{
  "n_experts": 16,
  "d_shared_expert": 0,
  "router_score": "sigmoid",
  "routed_scale": 1.0,
  "router_noise": 0.1,
  "init_std_router": 0.0066,
  "head_dim": 64,
  "init_std_qkv": 0.0395,
  "init_std_up": 0.0395,
  "weight_decay": 0.16,
  "schedule": "cos"
}
Below are experts of layer 3 (counted from 0) of a mixture-of-experts language model. Rows are named down (a neuron's output weights, with its number) and show model dimensions 0-127. Each number is 200 + 40 x the weight over its row's rms, rounded and kept within 0 to 999.
Before each expert's rows: "comes before" lists some tokens at least twice as common just after its tokens as in all text. This comes from a sample of Wikipedia text that the model never trained on. Tokens count by the router's weight.

# expert 1
comes before: "1", "2", "|", "3", "4", "5"
down26,215,176,196,258,292,220,206,170,130,253,253,246,209,199,160,165,200,176,214,167,155,240,137,137,200,221,244,190,165,248,223,140,230,159,248,110,251,207,102,169,203,246,261,176,180,168,234,222,190,135,203,208,173,207,217,242,205,263,190,123,201,222,175,233,185,238,175,188,210,260,138,266,216,211,225,184,178,201,239,214,170,201,245,199,119,140,190,186,212,195,201,182,267,207,200,254,184,237,277,152,144,213,161,189,185,189,236,219,275,167,235,111,266,218,179,125,272,216,167,172,205,219,237,253,174,205,237,190
down27,162,159,128,146,198,272,162,247,179,161,178,240,192,203,262,171,198,191,147,141,195,121,191,205,249,231,166,273,218,187,200,194,156,130,139,185,222,157,251,158,185,252,170,251,303,191,215,233,207,212,172,247,175,154,207,185,228,214,144,217,209,187,265,218,213,257,280,230,208,157,199,183,172,227,171,248,188,233,173,121,173,196,100,177,154,182,183,244,232,165,238,171,216,183,168,195,198,198,150,221,170,257,265,182,250,157,143,236,146,243,203,159,242,220,230,178,134,214,175,154,202,274,151,183,200,240,167,270
down28,281,171,185,249,165,230,166,194,167,207,195,172,135,190,255,241,199,159,202,230,250,170,178,292,194,251,232,222,175,231,229,188,234,263,163,188,172,174,192,189,217,233,176,204,202,208,203,185,128,222,310,150,212,142,284,178,211,209,191,179,209,207,233,166,190,231,266,183,257,196,192,182,249,220,209,210,202,195,221,181,222,167,179,252,147,209,243,263,238,229,275,239,196,200,234,99,191,173,191,127,110,215,209,282,149,229,114,272,170,226,121,193,190,189,153,187,239,119,166,139,191,181,187,172,228,244,173,169
down29,172,192,214,137,260,179,220,201,216,204,255,182,204,187,161,192,214,116,180,203,165,221,223,165,168,195,214,281,214,187,180,151,215,248,165,222,298,158,221,244,220,192,120,136,181,192,221,295,247,191,209,178,126,172,253,162,227,230,164,255,138,151,253,244,235,179,168,256,209,172,220,212,188,189,195,215,187,222,270,238,287,203,258,219,246,168,256,177,223,181,171,162,143,220,192,138,204,200,246,246,243,222,194,143,248,175,268,220,178,255,191,254,255,139,278,230,179,275,213,235,238,225,240,237,183,254,168,217
down30,245,185,163,192,188,180,293,215,203,190,241,159,239,239,248,213,266,226,242,247,193,266,157,219,191,256,185,222,202,191,205,115,175,210,269,156,159,203,231,180,155,256,178,333,205,193,181,154,290,176,219,121,235,139,154,197,178,153,171,169,180,160,226,137,203,209,262,143,150,242,205,172,277,191,163,182,180,211,189,187,236,228,240,256,234,159,228,203,183,171,273,243,186,171,183,187,188,245,183,215,207,207,217,281,160,170,194,244,210,189,262,124,234,159,181,173,254,233,145,172,174,152,255,204,224,173,246,193
down31,199,184,221,262,176,149,224,258,132,155,225,251,204,242,199,229,274,190,182,178,169,213,287,172,174,227,268,182,182,235,180,215,137,254,241,230,222,286,209,169,105,163,246,228,182,169,229,173,193,183,213,188,163,224,208,219,282,170,222,261,194,211,247,220,237,126,181,208,210,217,232,153,197,266,221,245,203,241,209,215,228,214,185,232,163,47,196,188,186,169,138,184,188,176,133,238,255,164,163,161,259,155,182,150,193,214,180,163,183,169,151,171,135,181,262,182,212,155,236,212,223,157,183,189,222,193,190,287
down32,233,272,233,222,273,216,266,188,204,132,204,183,239,234,189,216,194,149,235,187,155,202,134,226,240,176,169,135,186,196,187,217,146,171,189,200,186,109,187,188,214,228,190,218,162,220,194,149,246,199,250,237,188,297,202,195,281,213,176,264,215,213,180,191,132,205,169,178,142,162,174,220,139,248,227,158,244,200,201,193,225,206,175,158,253,245,214,233,271,126,275,258,226,232,193,218,248,122,211,226,195,252,201,143,187,217,200,100,257,194,120,193,231,196,77,198,210,190,150,193,225,211,207,224,180,239,251,199
down33,239,161,164,116,245,251,163,205,146,167,178,207,243,132,164,172,194,164,147,223,148,235,257,290,247,180,157,242,272,258,239,188,115,194,179,239,212,199,133,308,199,121,212,252,217,219,240,225,250,126,226,205,211,269,157,180,204,223,193,175,212,222,195,169,213,211,137,196,252,177,170,147,216,250,269,163,194,196,104,185,136,227,185,213,235,219,246,210,190,214,135,195,167,257,194,232,163,160,220,188,254,192,250,199,227,203,188,187,183,134,240,191,178,182,248,159,156,187,201,242,183,156,201,260,160,196,191,215
down34,219,243,156,270,264,224,227,259,205,160,240,239,204,182,200,226,260,203,230,198,249,235,201,219,263,131,227,170,289,202,182,222,163,223,270,209,188,223,236,205,225,264,243,230,244,161,216,138,199,196,231,216,251,210,143,187,261,200,203,248,180,213,179,183,238,150,238,180,202,164,166,172,182,264,228,248,196,203,136,219,211,205,208,262,255,144,230,219,232,287,79,164,230,163,201,220,133,113,152,260,228,220,180,127,207,133,225,174,164,248,192,154,196,172,179,250,248,265,203,206,172,184,170,205,153,196,162,252
down35,196,241,199,209,200,210,158,202,275,280,220,195,192,203,237,219,191,141,174,220,183,136,169,225,215,172,178,240,178,233,252,112,204,219,146,255,190,185,185,206,191,193,257,242,266,232,189,179,185,232,193,235,186,200,148,177,244,231,150,211,203,171,183,116,249,226,233,222,254,108,163,290,179,231,191,284,179,226,228,168,192,101,233,222,142,191,258,149,204,193,217,273,249,217,242,198,134,213,173,218,203,144,182,217,209,98,241,204,180,241,181,173,157,280,144,199,198,170,216,145,280,190,230,125,220,235,173,201
down36,162,128,210,226,182,185,195,276,165,168,179,154,215,177,248,186,199,237,237,244,192,241,254,250,205,172,250,203,197,128,152,150,176,212,273,241,263,262,208,198,200,91,268,205,241,161,226,171,213,182,223,203,198,186,202,302,170,226,187,222,220,151,203,219,142,125,185,189,206,170,194,187,166,215,197,212,139,187,152,172,193,170,183,142,238,220,158,218,195,177,162,223,152,162,201,289,180,218,202,265,205,195,232,259,240,131,224,201,173,162,194,202,204,217,168,216,165,163,98,208,146,88,271,269,161,226,229,225
down37,219,157,212,192,230,242,151,144,198,164,165,203,186,134,255,251,188,122,183,137,175,176,187,135,136,189,172,162,241,159,221,171,273,199,170,295,181,247,164,152,238,215,188,207,233,278,206,165,200,196,202,257,171,262,237,208,254,249,181,187,224,258,137,227,170,133,217,237,232,231,181,234,184,199,171,176,112,300,206,108,195,126,211,178,193,222,177,189,146,230,171,117,221,181,262,236,225,160,219,165,143,200,266,170,192,214,199,247,199,144,244,166,226,183,262,220,159,197,184,223,232,156,245,207,174,194,170,209

# expert 12
comes before: " ", "\n", " The", " A", " —", " S"
down26,167,151,216,161,180,278,180,257,153,187,179,191,201,208,162,226,218,221,213,198,158,219,161,264,241,290,224,173,202,158,188,215,251,229,216,138,208,116,150,196,177,187,168,200,252,223,235,132,292,187,192,185,230,172,225,202,260,293,207,189,234,194,225,249,123,138,168,164,246,161,195,196,133,186,209,183,133,223,224,137,210,151,256,172,157,123,182,239,227,189,253,156,256,176,203,161,164,233,251,222,222,137,95,155,203,230,209,147,212,174,167,156,277,214,179,178,190,246,139,227,175,166,170,235,182,210,181,184
down27,126,112,161,144,208,264,165,234,136,183,171,212,182,255,280,181,212,216,153,212,181,134,201,235,185,226,132,234,270,180,179,187,181,100,218,185,260,254,226,206,171,193,190,175,186,174,160,181,191,173,160,261,244,133,210,177,174,190,179,205,202,203,271,249,163,260,198,236,223,190,258,239,137,234,195,314,147,213,160,208,213,143,191,214,182,189,170,205,203,209,207,150,196,132,162,225,228,186,149,197,200,225,274,226,235,114,118,215,145,200,161,196,200,167,198,182,149,207,205,150,247,243,175,182,209,264,155,244
down28,282,134,239,267,148,157,233,190,177,150,215,210,147,231,243,224,231,237,206,212,228,166,160,253,131,172,245,206,236,209,267,299,268,239,173,203,191,165,197,197,183,179,158,167,205,203,233,190,110,272,247,230,238,207,230,193,278,173,185,238,261,210,249,137,194,237,218,187,205,214,211,154,207,225,153,300,198,207,254,139,218,224,230,253,121,228,234,242,189,189,184,188,244,188,223,136,210,191,201,213,179,245,182,251,198,231,201,229,193,179,182,167,181,159,267,204,223,158,147,106,279,192,172,233,255,168,162,186
down29,142,220,192,124,202,220,227,185,224,167,239,217,205,171,172,209,124,130,236,161,232,229,238,214,122,204,195,215,273,220,228,228,229,205,134,201,234,243,170,201,230,209,165,196,219,201,213,280,208,189,239,221,220,161,211,220,137,204,212,222,123,173,262,184,214,175,107,215,170,195,187,260,222,189,147,247,182,238,234,229,288,185,248,257,212,235,255,171,268,134,161,176,144,235,161,182,265,195,199,276,218,258,189,216,264,121,297,196,209,187,274,207,251,184,264,198,139,200,237,171,245,212,260,204,216,217,184,170
down30,235,204,144,171,245,236,190,276,157,181,232,178,247,157,214,178,209,160,210,170,162,202,165,203,201,245,190,263,161,215,254,133,210,195,236,206,214,215,197,169,192,183,158,274,200,162,225,190,225,174,240,118,150,169,187,161,203,233,132,201,159,174,139,120,281,240,199,124,141,248,254,114,267,146,197,164,219,207,188,208,200,220,181,221,174,226,257,205,200,162,208,265,212,177,192,194,226,255,224,214,185,200,264,218,250,163,119,239,133,213,316,239,168,231,232,227,189,234,233,231,209,236,202,168,222,308,212,158
down31,175,208,227,273,186,196,158,275,241,167,187,207,111,266,158,247,165,166,183,183,132,188,179,172,221,190,223,204,172,249,122,203,151,208,218,151,212,171,207,214,167,158,242,155,152,192,265,192,214,235,197,211,215,133,156,265,249,174,166,243,230,237,172,167,176,142,201,94,255,187,243,228,170,199,199,270,251,169,220,189,223,243,175,243,143,58,212,217,174,185,200,230,158,143,228,202,229,188,174,165,152,219,167,258,208,193,204,166,248,232,166,178,232,218,178,203,257,185,188,154,119,118,220,165,207,213,173,251
down32,252,301,263,241,245,186,279,167,140,141,206,186,190,230,189,259,250,206,221,141,171,196,167,173,172,236,151,198,234,241,175,201,178,175,186,234,162,230,250,198,163,178,140,197,141,204,207,241,233,183,170,211,160,254,177,160,257,245,224,207,137,249,308,208,116,199,221,269,167,230,239,217,174,270,214,137,202,191,219,195,145,178,225,173,209,152,165,257,173,177,257,191,213,224,197,248,170,189,145,223,223,181,209,155,193,221,184,175,231,279,101,149,149,219,201,238,196,212,202,192,98,202,237,205,221,255,253,198
down33,275,221,175,267,224,232,167,239,225,167,225,307,221,129,256,184,184,185,161,251,179,212,272,198,286,161,249,235,230,205,201,234,170,212,147,224,237,131,81,292,217,131,194,266,166,184,196,149,233,180,209,204,238,234,235,194,173,193,154,174,201,212,239,169,179,283,247,174,212,233,180,203,220,225,216,210,201,237,132,205,167,154,173,212,157,178,209,193,141,210,220,223,142,235,173,173,206,126,183,187,155,192,194,183,155,181,201,156,282,207,147,157,137,223,167,180,213,211,271,191,187,209,195,232,133,273,201,219
down34,177,253,227,200,170,258,142,181,240,205,241,262,249,234,192,166,238,262,216,223,185,180,213,214,225,182,161,209,206,234,112,217,229,187,143,247,168,230,225,143,217,231,236,267,187,191,200,95,140,288,225,158,266,129,136,151,173,242,241,182,185,176,234,196,251,174,208,160,225,102,236,156,172,148,190,295,227,219,194,227,248,252,232,185,178,181,187,198,253,207,143,173,220,192,171,194,115,175,133,218,240,215,180,244,192,127,244,163,181,209,193,186,225,222,172,128,217,260,234,205,210,187,211,245,136,239,213,224
down35,97,238,194,272,150,204,170,159,233,215,194,232,183,167,221,201,204,182,146,198,153,146,165,234,226,136,172,332,205,214,207,208,187,165,157,214,169,190,150,241,183,203,264,257,208,203,144,208,180,168,121,172,224,177,155,171,236,232,112,223,199,207,221,183,273,190,244,162,210,181,208,215,196,251,237,258,202,223,263,168,207,95,206,161,120,143,152,207,226,269,230,195,212,140,235,227,152,250,186,173,214,224,205,181,194,151,185,186,187,245,155,178,195,210,198,190,221,177,255,104,192,201,206,170,198,298,169,155
down36,259,158,275,184,211,240,224,276,134,236,185,203,167,159,193,222,202,241,231,250,202,256,240,178,164,252,156,212,202,242,214,248,222,214,212,190,255,197,209,141,235,153,300,212,184,159,243,107,137,205,191,227,259,150,186,176,237,200,197,281,210,163,174,181,109,146,180,184,261,183,201,212,207,177,309,172,135,252,141,210,173,234,213,140,244,206,138,199,143,207,180,212,172,159,171,220,160,232,213,220,197,246,189,221,246,201,248,139,130,176,230,184,268,182,165,192,153,138,174,173,172,216,237,190,180,225,252,227
down37,137,249,196,192,173,243,189,201,262,174,131,233,198,180,158,249,147,122,278,180,223,141,150,143,181,209,205,148,165,196,198,190,215,140,187,210,149,210,121,217,236,237,231,207,168,218,188,243,208,180,243,299,226,225,175,229,145,249,167,280,216,222,186,290,152,166,263,203,251,188,140,209,199,216,169,209,194,202,133,126,325,247,213,177,157,249,193,90,152,213,232,167,190,246,263,233,239,212,223,208,202,190,178,178,186,216,202,200,232,190,181,197,154,184,223,157,213,217,115,171,186,202,196,224,191,234,225,185

# expert 0
comes before: " the", "\n", " a", " s", " m", " f"
down26,227,212,185,269,292,165,115,149,168,221,226,220,208,188,232,187,229,135,230,231,130,221,188,225,277,256,301,228,204,258,206,221,203,201,221,182,240,152,188,167,177,173,264,176,225,236,217,187,210,110,199,172,194,140,229,215,216,230,221,191,209,243,181,207,240,133,210,229,212,159,169,271,173,170,176,144,248,154,261,182,204,143,238,171,222,157,232,258,169,184,269,156,254,190,225,220,160,232,239,224,161,243,152,204,186,154,342,185,196,218,208,219,229,195,128,160,227,246,178,180,233,211,205,247,235,241,223,158
down27,160,167,123,198,185,191,222,299,227,91,180,287,179,141,251,224,221,232,199,255,228,141,184,244,148,181,200,210,178,161,189,170,206,148,260,214,227,217,243,143,155,239,130,169,202,158,211,201,217,212,170,228,227,147,181,158,226,227,143,206,193,185,235,228,166,199,176,184,266,152,266,202,183,177,177,254,218,292,213,162,204,174,147,253,221,132,116,199,216,143,190,177,175,147,147,175,235,237,175,200,226,216,221,193,196,212,190,226,166,213,171,172,210,183,190,240,139,265,184,203,204,335,149,185,231,199,167,262
down28,212,176,202,177,210,173,195,190,196,233,166,233,151,197,285,174,260,215,265,203,248,191,203,219,187,105,292,226,197,188,165,249,219,213,158,242,154,137,198,135,197,213,139,256,245,239,234,212,120,256,163,105,229,255,214,210,261,190,181,237,231,244,183,213,234,228,276,138,173,204,210,182,208,201,197,173,191,218,272,210,243,168,134,149,120,197,247,233,212,250,128,203,194,213,217,157,187,164,212,223,169,211,203,230,191,240,262,221,207,132,172,148,169,221,254,195,193,252,198,214,283,235,246,179,237,173,222,106
down29,180,213,208,170,240,196,212,237,191,270,248,188,253,139,238,238,218,156,248,142,211,250,230,163,178,184,290,240,220,200,170,210,234,186,170,269,205,230,189,244,266,175,148,209,282,198,190,254,220,203,184,169,243,184,207,154,178,257,129,264,115,263,248,227,253,171,158,269,163,162,209,204,187,176,179,247,195,225,267,231,261,188,228,168,180,128,245,165,208,149,199,206,181,205,174,216,254,272,210,244,214,256,203,171,189,137,251,197,158,198,188,165,248,172,234,168,209,233,223,246,307,170,265,181,186,270,170,169
down30,181,202,178,259,223,171,209,171,238,224,231,172,242,158,219,194,250,214,169,157,191,237,138,188,121,248,184,299,166,232,245,112,190,135,217,221,165,194,251,124,203,201,146,281,161,183,135,177,215,234,196,113,199,202,257,208,204,207,151,161,166,190,274,202,250,211,205,126,100,225,188,162,168,236,274,145,177,198,208,220,170,178,197,176,198,213,194,181,148,179,231,208,286,237,161,152,218,203,151,235,138,165,204,162,155,213,108,210,201,187,182,226,160,147,247,190,183,196,190,219,163,131,251,212,230,207,201,137
down31,169,160,196,164,175,213,191,224,148,171,235,249,176,278,205,169,233,149,195,153,165,231,218,195,269,196,247,249,204,210,139,214,104,230,180,127,182,213,224,208,192,180,222,264,198,177,213,254,119,144,191,216,200,241,194,224,230,147,112,243,191,220,184,228,226,183,167,187,164,217,171,136,116,167,162,220,277,209,158,171,252,213,228,179,121,170,225,197,163,209,179,252,197,190,244,199,263,106,239,169,130,190,153,263,258,218,271,148,177,229,209,211,132,196,240,270,208,163,198,141,182,150,224,229,217,146,173,180
down32,179,249,200,211,289,187,196,139,155,173,250,142,223,237,187,172,269,164,191,220,160,210,237,208,210,218,135,223,187,280,181,196,243,149,174,258,149,176,250,192,210,208,165,257,111,197,243,197,182,200,246,217,212,279,173,249,185,245,146,139,255,165,188,168,191,199,192,223,225,184,261,199,137,284,175,188,192,162,218,183,245,170,157,194,233,247,158,297,234,157,251,236,172,193,223,192,205,166,170,255,250,214,194,268,289,245,176,228,298,217,183,180,181,163,201,235,220,182,170,215,113,219,209,186,215,231,267,242
down33,226,224,169,184,252,190,201,169,116,198,181,196,238,152,218,222,175,142,187,196,219,220,172,225,188,187,238,163,176,171,208,232,233,200,249,176,209,185,228,216,230,174,242,250,226,216,206,178,168,214,234,255,120,251,178,224,223,194,181,251,243,95,192,173,173,149,195,265,242,193,235,228,180,200,189,194,233,174,157,180,264,202,147,156,160,199,269,206,210,160,211,180,173,272,216,255,166,78,167,247,146,190,267,92,155,233,206,186,235,113,154,217,150,211,162,180,192,231,200,191,258,166,199,245,223,334,153,169
down34,109,165,185,188,132,212,229,229,261,244,274,204,212,167,244,186,257,198,170,128,208,167,217,252,217,150,237,193,274,197,178,201,254,221,191,179,184,233,185,186,219,236,190,215,159,187,246,199,130,225,243,132,208,157,271,207,245,152,236,234,191,189,262,260,254,215,296,165,209,188,202,223,157,152,261,204,205,145,182,261,215,242,156,132,201,101,215,252,215,255,169,242,162,187,153,210,143,159,143,196,241,201,190,172,201,181,181,112,146,223,190,217,167,201,152,213,192,172,234,258,218,206,172,174,144,275,153,179
down35,174,192,204,187,143,219,168,152,227,290,180,191,179,260,203,225,221,170,217,199,162,213,169,176,229,200,232,339,186,204,216,145,192,269,170,231,243,168,195,170,161,182,243,249,250,217,178,244,193,153,163,226,217,220,216,178,254,185,165,162,182,154,191,159,273,181,236,182,130,142,128,291,206,240,191,248,164,198,212,191,184,211,223,231,221,171,190,173,257,227,141,255,179,162,228,164,191,230,280,226,154,156,132,238,185,156,256,237,151,223,198,226,124,234,218,187,230,279,228,97,224,239,181,202,253,215,167,153
down36,208,185,288,213,204,214,190,175,228,191,179,210,222,259,232,195,213,270,276,198,286,149,248,226,190,195,170,224,164,211,236,262,174,252,279,240,221,190,176,237,205,128,184,221,218,179,240,148,183,231,162,206,215,198,261,189,221,206,211,233,147,231,235,162,224,185,212,179,196,223,194,175,217,177,209,174,203,236,224,153,258,145,208,225,193,224,194,178,182,174,132,220,282,209,147,156,208,242,232,175,204,169,137,265,275,182,163,178,175,118,209,206,164,166,238,142,185,46,219,169,147,216,203,310,159,196,270,242
down37,197,183,119,179,209,200,219,106,150,183,131,209,185,151,289,217,230,141,199,186,208,185,186,129,198,214,150,214,183,238,243,238,228,175,106,227,194,211,126,164,170,296,163,246,247,230,208,210,201,240,196,238,271,135,203,194,214,215,214,182,178,221,212,218,204,139,221,183,296,222,180,228,194,238,195,205,138,208,184,200,214,158,203,129,185,151,159,142,194,222,241,193,171,283,250,112,148,165,245,196,137,224,219,200,175,229,228,277,234,205,178,141,210,199,218,163,175,255,228,120,197,189,205,243,210,154,235,135